config = dict(
    n_layer=13,
    d_model=128,
    n_experts=96,
    experts_per_token=2,
    d_expert=96,
    d_shared_expert=0,
    activation='swiglu',
    moe_layers=[0, 1, 2, 3, 4, 5, 6, 7, 8, 9, 10, 11, 12],
    router_score='softmax',
    normalize_top_k=False,
    routed_scale=6.93,
    balance_loss=0.00217,
    balance_bias=False,
    router_noise=0.05,
    init_std_router=0.0248,
    lr_router=0.00211,
    vocab_size=1684,
    norm='rmsnorm',
    norm_eps=1e-06,
    tie_embeddings='early',
    optimizer='soap_variant',
    lr=0.00504,
    beta1=0.95,
    beta2=0.95,
    grad_clip=1.0,
    batch_tokens=[65536, 131072, 196608],
    seq_len=1024,
    train_tokens=842200000,
    steps=6675,
    dataset='wikipedia_en',
)
Below are experts of layer 2 (counted from 0) of a mixture-of-experts language model. Rows are named gate (a neuron's input weights, with its number), up (a neuron's input weights, with its number), down (a neuron's output weights, with its number) and show model dimensions 0-127. Each number is 128 + 24 x the weight over its row's rms, rounded and kept within 0 to 255.
Before each expert's rows: "comes after" lists some tokens at least twice as common just before its tokens as in all text. This comes from a sample of Wikipedia text that the model never trained on. Tokens count by the router's weight.

# expert 24
comes after: " of", ":", " |", "-", " the", " in"
gate0 [165 104  94 152  79 114 108 130 159 131 106 166  72 120 173 119 142 132 125  53 132 142 155 121 124 110 140 138 116 132 170 141 112 117 141 121 132 112  91 135 107 161 139 109 116  91 114 145 147 111 125 164 138  94 125 127 107  94 131 163 200 123 116  99 108  84 104 116 117 116 137 200  88 113 156 139 144 132  91  98 116 143 117 123 136 118 104 155 166 131 114 118 120 126 152 140 158  98 116 103 143 147 133 148 119 120 134 157 113 119 130 104 148 139 103 146 155 136 124 143 141 134 105 147 128  72 129 120]
up0 [142 110 135 129 135 149  86 112 148  96 120 158 124 157 189 145 173  97 154 129 100 114 103 155 161 122 128 108 136 140 154 127 137 113 136 142 129 107 173 112 131 145 150 114 125 162 149  98 175 122  89 161 142 113 119 148 155  92 123  66 131 150 115 139 111 116  95 109 118 109  88 106 109 149  95 115 133 160 135 131 115 130 108 140 128 150  92  74 124 113 127 139 149 140 103 123 131  93 138 127 110 149 115 156 178 137 143 128 117 127 103 153 144 117 177 111  90 141 157 132 135 197 132 139 131 184 109 128]
down0 [ 94 161 111 122 150 141 117 142 121 155 130 128 126 134  86  94  84 120 146 157 132 103 138 158 150 136 136 112 103 149 117 115  90 149 106 144 154 116 167  98 140 114 125 112  94 138 149 166 143 131 106 104 133 140 132 140 111 127 127 142 106 132 148 104 187 123 110 126 115  98 132 115 146 126 117 121 114 131 122 116 131 117 127 102 178 127 144  85 137  85 124 151 102  84 143 153  77 139  79 116 105  87 164 130 144 136  97 122  96 140 114 147 128 113 156 150 150 141 126 119 194 133 202 127 131 196 135 111]

# expert 4
comes after: "an", " Afric", "j", "h", " Europe", "ist"
gate0 [120 129  90 174 122 123 101 111 115 123  92 104 156  82 113 117 136 119 121  89 114 160 135 132 138 130 140  96 156 138 145 125 160 140 167 146  61 135 111 136 142 133 146 112 116  96 136  90  99 136 127 134  68 122 138 130 100 141 156 133 181 111 128 114 147 142  99 120  92 107 142 135 140 149 124  88 115  94 135 121 145 153 119 153 112  75 138 128 152  99 146 114 132 111 121 129  89 107 179 148 148 156 148 163 188 147 137 111  69 152 115 125 136 105 164  92 163 116 124 134 142 150 118 117 110 107 120 110]
up0 [ 69 113 160 139 113 169 129 153 137 157 189 177 134 113 156 140 118 116 135 142 179 111 101 161 123 115 133 117 124 158 150 142 152  98 126 119 114 126 122 117 161 140 109 129 130 155 109 142 127 128 116 130 162 122 133 142  99 153 129 101 125 123 124 117 130 179  99 109 130 144  82 116 127 172 105 125 140 127 112 154 112 171  92 109 130  73 187  94 126 141 118 120 119 180 126 103 127 101  99 117 133  88 142 142 153 115 115 137 150 139 167 103 120 151 131 156 119 145  65 139 169 141 154 122 139 154 111 130]
down0 [107 138  95 127 112 147 114 173 131 131 153 135 137 179 109 139 114 127 112 140 144 131 107 143  85 129  90 154 123 162 132  95 112  99 147  83 155 147 171 142 145 108 153 132 113 122  71  71 136 106 113 148 134 118 166 146 119 135 152 104 137 143 113 124 143  70 141 148 104 134 109 119 163  84  95 149 129 187 146 117 141 104 103 117 140 116 156 126  95 116 123 170 135 135 162 160 121 171 117 154 176 107 131  99 107  78 126 133 156 140 101 143 141 136 149 106 125 134 115 100 138 133 140  94 120  99 106 124]

# expert 65
comes after: " B", " M", " C", " K", " P", " S"
gate0 [152  94 159 144 123 151 171 124 126 104 114 100  97  76 158 103 126  62 106 144 141 116 124 116 132 104  97  87 142 118 100 113 157  96 119 114 110 135 147 112 118 168 159 109 140 140 156 157 127 111 161 145 124  95 160 154  99 124 119 144 206  88 126 124 143  93 162 174  97 102 124 121 101 119 122 137 101 118  87 125 117 131 104 135 153 122 127 172 157  95 157 112 121 122 146 104 141 133 104 158 135 158 143 125 122 104 156 146 147 102 132 122  90 131 107 154 141 126  79 134 106 124 141 107 102 119 149 128]
up0 [120 140 106 155 108 112 141 126 155 138 126 138 106 174 160 114 169 181 134 140 146 144 122 126  71 171 118 141 123 141 130 124 136 127 154 160 114 142 108 129 153 109 120 122 144 126 162 133 141 108 107  95 148 181  89 163 133  92 118 115  93 184 138 100 139 148  93 112 136 115 106 140 154  79 149 140 121 140 143 158 118 150 133 131 101 131 133 102 144 164 161 121 147 142  82  90  92 132 100 140  88 123 128 144 112 161 130 149 111 133 124 145 144 137 165 167  89 128 173 131 123  82  93 171 111 119 137 139]
down0 [ 97 132 156  82 121  88 153 131  92 138 144 110 100 138 142 173 179 154 143 109  94 121  92 122 121 121 160 105 115 140 133 107 144 105 169 134 116 127 154 158 142 140 137 118 128 169 148 127 134 150 136 127 131 152 128 156 106 133  95 112  89 131  85 164  70 107 121 115 137 156 129 163 137 147 177 113 153 153 168 173 142 138  94 121 180 128 127 193 146 108 155 119 167 156 130 120 117 130 126 104  90 129 112 105 161 141 147 112 114 136 144 163 151 131 148 124 136 114 127 132 143 106 164 140 109 161 146 148]

# expert 58
comes after: "y", "il", "g", "z", "al", "an"
gate0 [164 153 118 170 105 135 105 163 136 134 119 152 173 143 160 182 184 125 126 141 122  83 125 111 142 125 178 143 107 135 116  93 121  83 126 137  99 161 105 109 145 115 113 143 132 149 107  97 144 109  90 130 119 103 100 169 120 116 135 137 114 128 112 161 149  84 120 117  96 136 157 140 101 141  99 121 118 124 135 104 163 148 154 101 155 117 116 170 142 138 147 149 119 110 131 133 143 113 110  87 137 118 188 167 101 118 126  92 129 118 154 105 146 165 138 104 150 103 159 151 107 152 148 161 148 120 169 133]
up0 [156 128 155 101 143 112 119 146 157 131 183 131  75  98 116 179 133 156 127  85 112  75 129  89 138  93 130  80 140 139 104 152 116 118 103 106 112 133 139 116 159 124 139 129  96 115 116  75 153 110 119 131 104 150 141 109 104  81 135 144  88 149 110 148 152 151 113 155  91 106 134 143 144 127 133 116 154 123 137 126 152  91 150 153 109 114 108 136 209 120 134 111 154 121 143 142 119 170  91 131 126 120 115 131 126 134 113 175  84 135 124 117 123 129 115 110 116 125 142 113  94 105 169 141 143 119 158  95]
down0 [135 137 136 160 142  95 107 157  91 145  99 105 102 107 143 143 149 126 130 127 104 146 113 134  84  90 114 197 167 137 116 121  75 121 142 111  87 118 113  54 128  95 142 144 126 113 115 113 140  89 144 115 110  99 144 161 127 154 102 133 110  85 133 143 136  98 129 108  79 159 128 100 114  90 152 123  94 110  97 163 153  86 142 120 141 119 130 138 121 155 123 138 101 158  86 155 126 146 122 128 146  94 146 151  96 132 120 116 149 103 131 117 116 111 109 121 171 110 122 161 102 135 110 102  87 136 136 134]

# expert 22
comes after: " |", ")", "o", "ch", "h", "b"
gate0 [144 137  99 138  97 140 138 158 166 190 159 177 132 137  99 135 169 164 152 118 167 138 117 108 119 131 141 125 125 127 137 134 140 129 135  78 170 139 143 158 123 181 142 147 130 120 126  89 115 131 156 126 158 146 144 122 114 155 147  88 166 131 109 143 113 134 147 142 128  93 132 121 158 123 196 123 138 114 109 101 102 112 145 183 126 122  97 107  93 127 131 103 109 109 162 133 102 111 147 138 110 107 163 112 151  97 119 114 155 152 112 149 147 154 133 168 126  89 125 159 144 101 156 134 107 129 144  76]
up0 [155 134  59 149  79 138 120 112 118 117 127 122 105 161 145 128 116 121 128  75 106 111 119 163 120  71 123 105 107 144 139 135 133  94 127 107 127 154 134 134 114 124 116 144 142 124 114 126  75  84 134 144 142 165 140 147 133 107 136 138 105 183 132 150  90  96 125 146 118 163 131 140 150 152 170 135 142 137 125 101 113 154 190 127  90 121 113 150 159  83 133 137 115  91 106 132  95 147 132 143 127 153 170 123 158  98 126 126 152 171 131 157 153 102 186 140 149  96 148 124 110 107 139 144 115 139 118 115]
down0 [123 114 157 111  81 164 119 137 121 172 136 139  92 174 158 151 126 134 133  64 101 130 102 150 111 120 160 131 185 102 161 146 129 132 153 120 126 116  98 143 102 120 164 190 159 123 125  99  95 102 119 133 141 150 124 115 139 146 168 119 124 134 168 140 119  90 129 152  88 103 145 119 118 130 103 124  84 138 172 147 132 108 159 105 118 152 137 113 130  87 131 122 118 120 135 125 165 108 139 135  92 177 128 108 140 118 115 101 145 140 133 141 138 146 147  88  94  73 122 143 122 154 151 145  96 111 125 109]

# expert 71
comes after: ".", "s.", "es.", "\n", ").", "y."
gate0 [ 94 157 125 174 101 125 149 182  91 138 162 130  75 142  89 143 129 120 164 152 173 110 118 140 100 124 156 136 138 131 142 120 105 127 120 137 133 144 125 142  87 105 131 142 139  75 116 100 164 123 102 114 130 123 161 111 174 141 119 171 169 102  93 178 143  96  87 100 154 102 130  98 134 126 157 107 158 137 100 156 112 149 123 117 113 104 117 157 158 103  93  87 141 110  96 128 178 122 142 117 137 125  83 133 117 146 114 127 144 150 139 144  89 120 153 128 138 140 138 145 145 161 126 107 132 132 147 119]
up0 [ 83 129 139 152 138  91 156 148 150 145 122 120 108 107 140 131 130 137 149 105 167 128 106 161 155 131 129 136 107 100 120  66 109 134 113  87 170 135 113 127 141 144 102 162 146 139 152 124 186  77 156 129 122 102 136  82 132 103 122 147 122 136 108  86 129 147 130 143 102 132 167 111 129 154 126 181 132 134 115 110 125 117 118 164 159 156 186 119 139 136  57 126 133 148 126 103 170 162  90  69 130 124  86 148 155 143 134 138 119 129 124 106 149 127 123 140 170 122 134 148 126 140 113 113 134 132 142 144]
down0 [107 114 158 145 119  58 133 135 102 157 120 123 131 144 135 147 102 138 140 171 141 113 103 182 160 121 140 100 116 102 117 120 133  96  93 118 145 106 153 127 145 121  86 150 166 170 123 156 198  94 122 151 143 144 107 121 135 135 140 104  95 141 161 137  93 131 149 122 122 185 139 169 117 143  95 152  91 141 114 114 159 152 148 120 135 179 146 114 126 113 104 140 106 137 130  83 109 138 104 112 143 105  90 145 112 120 132 122 159 167 102 100 131  94 127 142 117 169  96 143 106 119 152 132 131 122 120 152]

# expert 31
comes after: " the", " a", "ial", " first", "al", " his"
gate0 [134 184 177 179 133 160 104 123 113  98 159 133 145 118 134 142 152 122 118 167 119 104 100 146  85 150 148 130 131 136 144 110 155  95 125 148 114 131 146 134 111 130 111 105 105 107 133  98 146 146 138 123 129 125 132 142 152 139 106 120 164 100 191 115 124  93 123 151  95  86 128 150 119 140  97 150 137 151 116 127 122 132 174 116  90 126 120 119 148 118 134 118 151 112 119 174 129 119 134 179 135 182 137  99 173 182 133 161 147 163 111 111 104 125 162 171 123 145  88 127 148 133 124 150 142 122 121  73]
up0 [106 106  96 133 121 121 157 107 102 176  69 110 128 172 117 124 103 132 138 123 148 145 119 136  73 141 110 152 134 147  86 120 160 148 121 124 170 100  75 119 114 141 141 156  89 163 164 166 124  99 120 129 127 133 168 121 108 172 135 151  96 136 105 144 142  97 129 135 197 138 137 119 123 148 129 150 110 146 124 138 154 119 177 109 104  89  81 146 140 130 141 163 144 120 141 114  96 174 107 163 130 159 123 102 111 116 150 149 112 118 122 116 131 143 157 122 105 152 117 101  98 137  94 118 142 130 111 123]
down0 [118 152 128 168 103 127 137 158 118 108 125 130 141 125 118 103 123 100 123 148 145 147 135 121 103 185 148  80 148 136 143 133 116 120 111 132 174 130 146 113 132  98 110 118 135 165 156 114 129 168  93 123 131 109 102 135 120 153 134 182 160  90 149 138 134 136 140 107 113 152 135 134  83 159 101  99 132 127 103 150 232 100 147 156 117 100 109 140 108 136  80 160 102 124 167 145 117 132  99 139 141 180 131 106 121 136 140 128  86 127 148 105 128 136 126 128 108 152 100  87 157 132 108 131 101 141 105 128]

# expert 68
comes after: "k", "a", "ak", "h", "j", "ah"
gate0 [157 106  89 134  95 121 119 148 147 131 156 126 113 126 116 142 149 166 154 171 118 126 149 144 111 148 171 115 182 106  83 119 132 146 108 126  87 146  83 128 139 130 149 148 112 120 110 107 170  86 130 139 180 130 122 152 115  90 109 136 124 119 184  97 160 168 132 151 149 101 149 121  78 167 150 118 117 137 126 128 110  97 102 111 119 108 123 150  96  99 117 131 116  73  90 159 140 147 107 114 106 133 135  95 113 130 106  83 138 137 130 125 123 112 178 131 131 175 141 144 134 153 142 113 117 140 105 106]
up0 [137 145 169 141 152 119 143  86 142 130 141 155 121 155 163 128 110 145 154 153 135 110 110 100  83 110 126 121 130  67 118 140 140 137 129 108 163  98 153 103 123 107 155 132 128 135 108 161 110 149 152 137 112 169 106 145 101 143 129  98 175 152 102 128 139 140 131  73 139 103 103 140 137 136 114 140  95 139 111  84 151 154 142 109 155 134 126  96 104 160 133 132 116 130 166 148 152  94 127  93  90 123 138 106  98 167 155 149 101 136 116 115 118 137 121  76 100 123 105  66  98 133 144 149 126  94 158 177]
down0 [135 132 142 107 125 113 112 201 145  99 123 113 102 115  63 116 119 141 106 121 157 106  93 127 124 117 121  89 121 136 151 165 128 120  90 136 100 118 124 140  89 148  90 113 175  88 145 140 134 136 143 124 167 155 143 124  98 134 131 121 148 161 139 116 140 108 117 156 126 123 117 149 150 136 131 151 127 147 119 147 140 132 133 106 121 165 119 176 118 165 119 150 147 185 119 104  95 150 195 109 115 114 129 130 139  99 143 125 163 120 131 130 121 111 119 116 148 128  77 101 207 122 157 120 145 125 153 162]

# expert 1
comes after: " \"", "'", ".", ")", " (", "\""
gate0 [112 140 104 111 116 139 119 156 126  84 138  84 157 162 127 160  79 128 147 130 145 150 114 120 131 130 134 139 108  96 129 113 112 164 141 139 143 131 146 116 102 139 126 125 121 132  77 132 118 107 165 152 105  99 112 124 132 149  63 130 133  66  96  98 105 128  91 155 116 114 160 178 152  99 153 140 126 137 121 131 143  97  71  88  91 107 104 114  95 157 167 122 152 126  91 149 122 108 120 125 119 142 135 138 159 167 161  98 144 176 145 141 132 102 153 107 129 131 126 114 142 131 119 131 110 136 150  71]
up0 [123 110  97  99 153 177 158 123 101 121 126 128 147 128  82 171 119 116 101 145 148 132 109 111 131 185  88 150 155 101 119 159 143 119 118 140 127 143 119 176 157 101 134 118 130 127 164 139 160 139 107 161  84 175 105 123  91  85 116 164 108 125  96 151 115  95 133  94 126 123 127 148 125 152 150 135 162  78 138 155 135 115 117  98 148 140  86 131 106 144 131 136  79  76 120 146 114  94 142 140 170 113 156 147  85 133 140 152 136 141 158 102 101 123 139 147 144 162 131 141 107 138 112 112 123 113 147 120]
down0 [158 155 131 128 128 156 120 122 157 113  86 142 136 138 134 139 123 159 162  83 176 116 112 144 131  75 122 106 105 140 135  86 160 120 112 159 145  90 111  87 153 110 105 145 164 140 110 125 120 150 118 152 110 132 184  81 127 150 170 175 144 162 132  92 110  97 165 148 147 113 154 136 134 140 138 136 127 136 146 146 110 129 126 115 168 154 107 157 124 131 113 103 180 141 112  78 129 143 143 100 129 140 130 157 156 154 124 136 128 137 135 100 115 158  93 107 151 148 163  91 105 128 117 111 146 103 172 111]

# expert 43
comes after: "|", " in", " 202", ",", " 200", " (19"
gate0 [124 128 161 150 142 135 146 145 147  97 113  98 110 130 119 167 132 105 124 115 141 129  91 101 108  89 145 157 130 129 102 154 111 146 106 187 130 150  84 137  78  90 114 113 145 116 159 122 147 174 139 134 153 101 180 121 127 149 140 128 156 103 132  94 119 123 147 156 141 144 122 128 122 129 125 165 155 177 113 106  77 134 199 142  95 160 121 125 134 126 107 116  85 139 139 128 146  78 127 167 119 168 135 144 114 116 146 125 115 118 158 137 114 117 132 158 179 123 117 177 157 126 136 113 127 129 109 100]
up0 [105 129 151 151 150 131 159  95 150 158 123 130 114 120 128 133 119 130  92 112 141 169  97 142 133 129  95 126 128 125 118 116  99 142  94 152 123 183  80 127 104 123 109  88 152 103 122 124 111 127 151 138 110 160 124 133 127 166 152 121 117 151 138 105 104 165 142 138 112 115 154 128 116 114 108 197 168  83 184 128  91 121 113  75 108 129 161 125 153 131 138 114  74  84 123 156 122  96 138 133 121 153 162 110 115 119 126 174 131 138 136 122 129 115  98 138 166 138 105 132  93 105  97 155 147 176 147 107]
down0 [123 190 150 120 130 109 141 113 113  86 136  90 117 155 110 157 122 130 142 120 109 108 129 135 112 132 153 143 109 175 114 138  96 158 124 137 162 156 113 149 137 111 119 120 158 161 148 113 187 136 126 142 154 106 126 143 128 114 152 108  92 131 165 111 141 165 149 114 157 108 143 118  82 152 110 145 126 107 130 116 120 140 140 109 118  96 117 120  90 128 120 134  93 139  69 124  94 157  82 117 114  92 155 119 139 141  94 144 144 122 127 113 132 118  76 105 130 146 123 135 171 101 126 162  97  90  49 144]

# expert 77
comes after: "8", "1", "9", "6", "7", " 199"
gate0 [106 134 116 116 170 106 166 193 145 150 145  78 141 101 126 124  58 124 146 132 108 149 129 115 114 120 130 121 101 100 111  94  64 152 155 139  78 113 137 130 146 145 124 122 147 124 123 165 170 139 143  72 147 145 107 152  89 114  88 143 137 117 121 137 123 155 105 121 128 141 173 119  95 169 122 125 140  96 127 130  94 149 174 125 148 129 166  91 136 123 143 113  96 130 134 120 143 124 136  93 124  97 117 124 138  94 106 121  93 136 155 157 116 124 163 136 133 126 134 137 149 106 157 160 122  89 129 122]
up0 [158 136 179  66 116 126 124 136 134 135 150 148 148 123  91 135 129 150 145 127 140 133 148 152 146 148 105 154 132  98 126 132 177  85  95 172 166 123 128 104 135  97 147 172 116 109 116  98 127 121 127 150 101  82 114 138  69 128  77 140 118 137 120 149 127 118 110  82 121 131 145 146 121 133 124 125  95 111 131  95 141 105 139 147 132 134 132 132 112 116 146 154 148 143 153  94 100  99 117 108  96 138 159 141 119 108 162 159 165 161 110 109 120  76 124 139 130  74 126 107 110  94 130 100 113 181 109  99]
down0 [144  86 174 147 131 107 161 101  99 150 188 123 132 174 132 111 101 115  92 153 118  79 129  99 103 145 136 113 127 101 112 121 115 118 152 141 159 105 101 106 107 112 113 149 109 133 165 141 110  83 116 127 154  97 101 154 136 143 171 117 137 152 114 129 146 147 107 147 101 104 122 145 136 107 119 130  78  86 140 122 107  93 141 140 133 134 117 131 132 102 145 120 173 130 109 111 122 128 145 116  74 108 101 133 104  89  81 126 167 117 131 173 133  88 156 107 120 142 129 132 109 163 143  93 147 157 108  93]

# expert 26
comes after: "s", "che", "ard", "he", "ward", "ow"
gate0 [102 102 166 118 185 137 135 112 114 108 115 149 160 132 143 122 109 151  71 139 132 122 147 105 105 144 188 111 135  90 152  82 137 123  75 133 138 145 142  91 113 123 124 107 139 150 114 135 156 109 132 139 126 111 114 103 118 105 161 120 160 159  95  89 129 103 129  74 147 152 138 139 119 105 171 165 108 160 150 123 129 122  96  73 153 127 151  92 157 139 129 115 153 124 102 124  99  88 115 145 119 110 131 102 161  98 127 122 147 141 119  89 122 118 112 136 113 103 104 109 118 107 120 138 159 132 165  79]
up0 [149 134 148 151 144 131 154 126 129 187 136 111 126 159 109 149 113 145 166 123 140 139 133 152 134  83 132 118 114 131 112 106 141 137 151  88 110 131 108 111 156  83 146 162 127 130  98 144 113 109 169 121  92  94 156 107 121 136 133 110 125 132 167 144 160 111 140  84 107 104  39  61 103  67 119  65 145  97 124 113 138 117 164 102 107 165 140 156 144 139 144 160 114 104 110 138 117 103 113 112 132 120 136 111 131 140 139 146 114 116 120 116 122 117 122 100 141 138 128  82 124 129 161 127 123 115 141 154]
down0 [138 117 131 147 149 153 146 138  92 117 120 122  98 133 134 172 125 120 129 135 117 101 145 153  82 111 156 138 146 148 131 120 107 120 169 156  97 150 180 143 145  74 141 118 105 129 106 143 134 156 135 123 103 118 135 119 122 136 147 148 107 171  56 133 134 102 108 138 129 126 152 148 147 125 145 129 103  71 128 122 113  88  88 130 130  79 120 133 117 118 128 133 134 107 161 129  83 127  85 128 168 122 109 149 117 118 115 132 114 136 101  78 146 176 179 144 151  75 156 119 169 121 163 100 125 148 112 142]

# expert 69
comes after: " m", " the", " of", " M", " a", " km"
gate0 [120 115  88 132 153 129  80 142 154 125 125 117 139 126 113  94 110 145 131  87 125 134 132 140 123 107 122 154 124  97 133 157 123 159 159 150  97 156 135 119 165 104 202 141 103 106 143 116 121  99  94 153 194 161 127 127  96 162 134 150  96  79 110 117 109 113 119 139  97 144 123 154  99 132 106 140  95 144 107  98 123 125 114 105  88 134 100 165 126 145 130 143 123 144 134  90  81  95 148 129 122 134  93 166 122  96  99 109 114 133 111 110 102 123 106  90 159 147 100 140  92 153 129 158 151 164 110 135]
up0 [120 182 118 144 150 162 108 123 148 139 153 114 113 143 118 130  87 118 129  96 126 165 111 110 113 183 137 110 118  82 136 145 119 117 166 144  50 155 165 129 163 147 116 123 130 137 137 153 147 124 126 145 122 140 123 151  83 119 112 128 125 154 115 156 104 113 148 133  75 128 131  92 102 148  69 112  94 121  88 123 120 167 105 131 118 115 111 139 120  91  89 120 108 165 127 134 129  98 115 139 132 107 107 164 143 135 139 144 109 118  98 124  62 153 119 111 134 161 146 151 137 140 100 126 170 125  93 112]
down0 [120 154 114 173 138 147  90 137  80 146 129 132 113 140 138 190  85 119 120 117 121  87  96 131 116 102 120 108 120 159 130 132  99 122 158 119 119 199 186 111 112 107  99 101 138 124 128 141 152 134 125 163 155 111 124 113 123  91 134 154 150 117 147 112  82  78 111  92 128 131 125 162 122 154 126 104 128 115 148 131 122  98 156 139 151 132 128 133 142 149 122 150 100 154 153  99  64  86 123 117 160 177 153 108 133 126 125  93 159 129  89 135 121 142 125 109 155 123 131 107 136 137 131 142 143 156 160 158]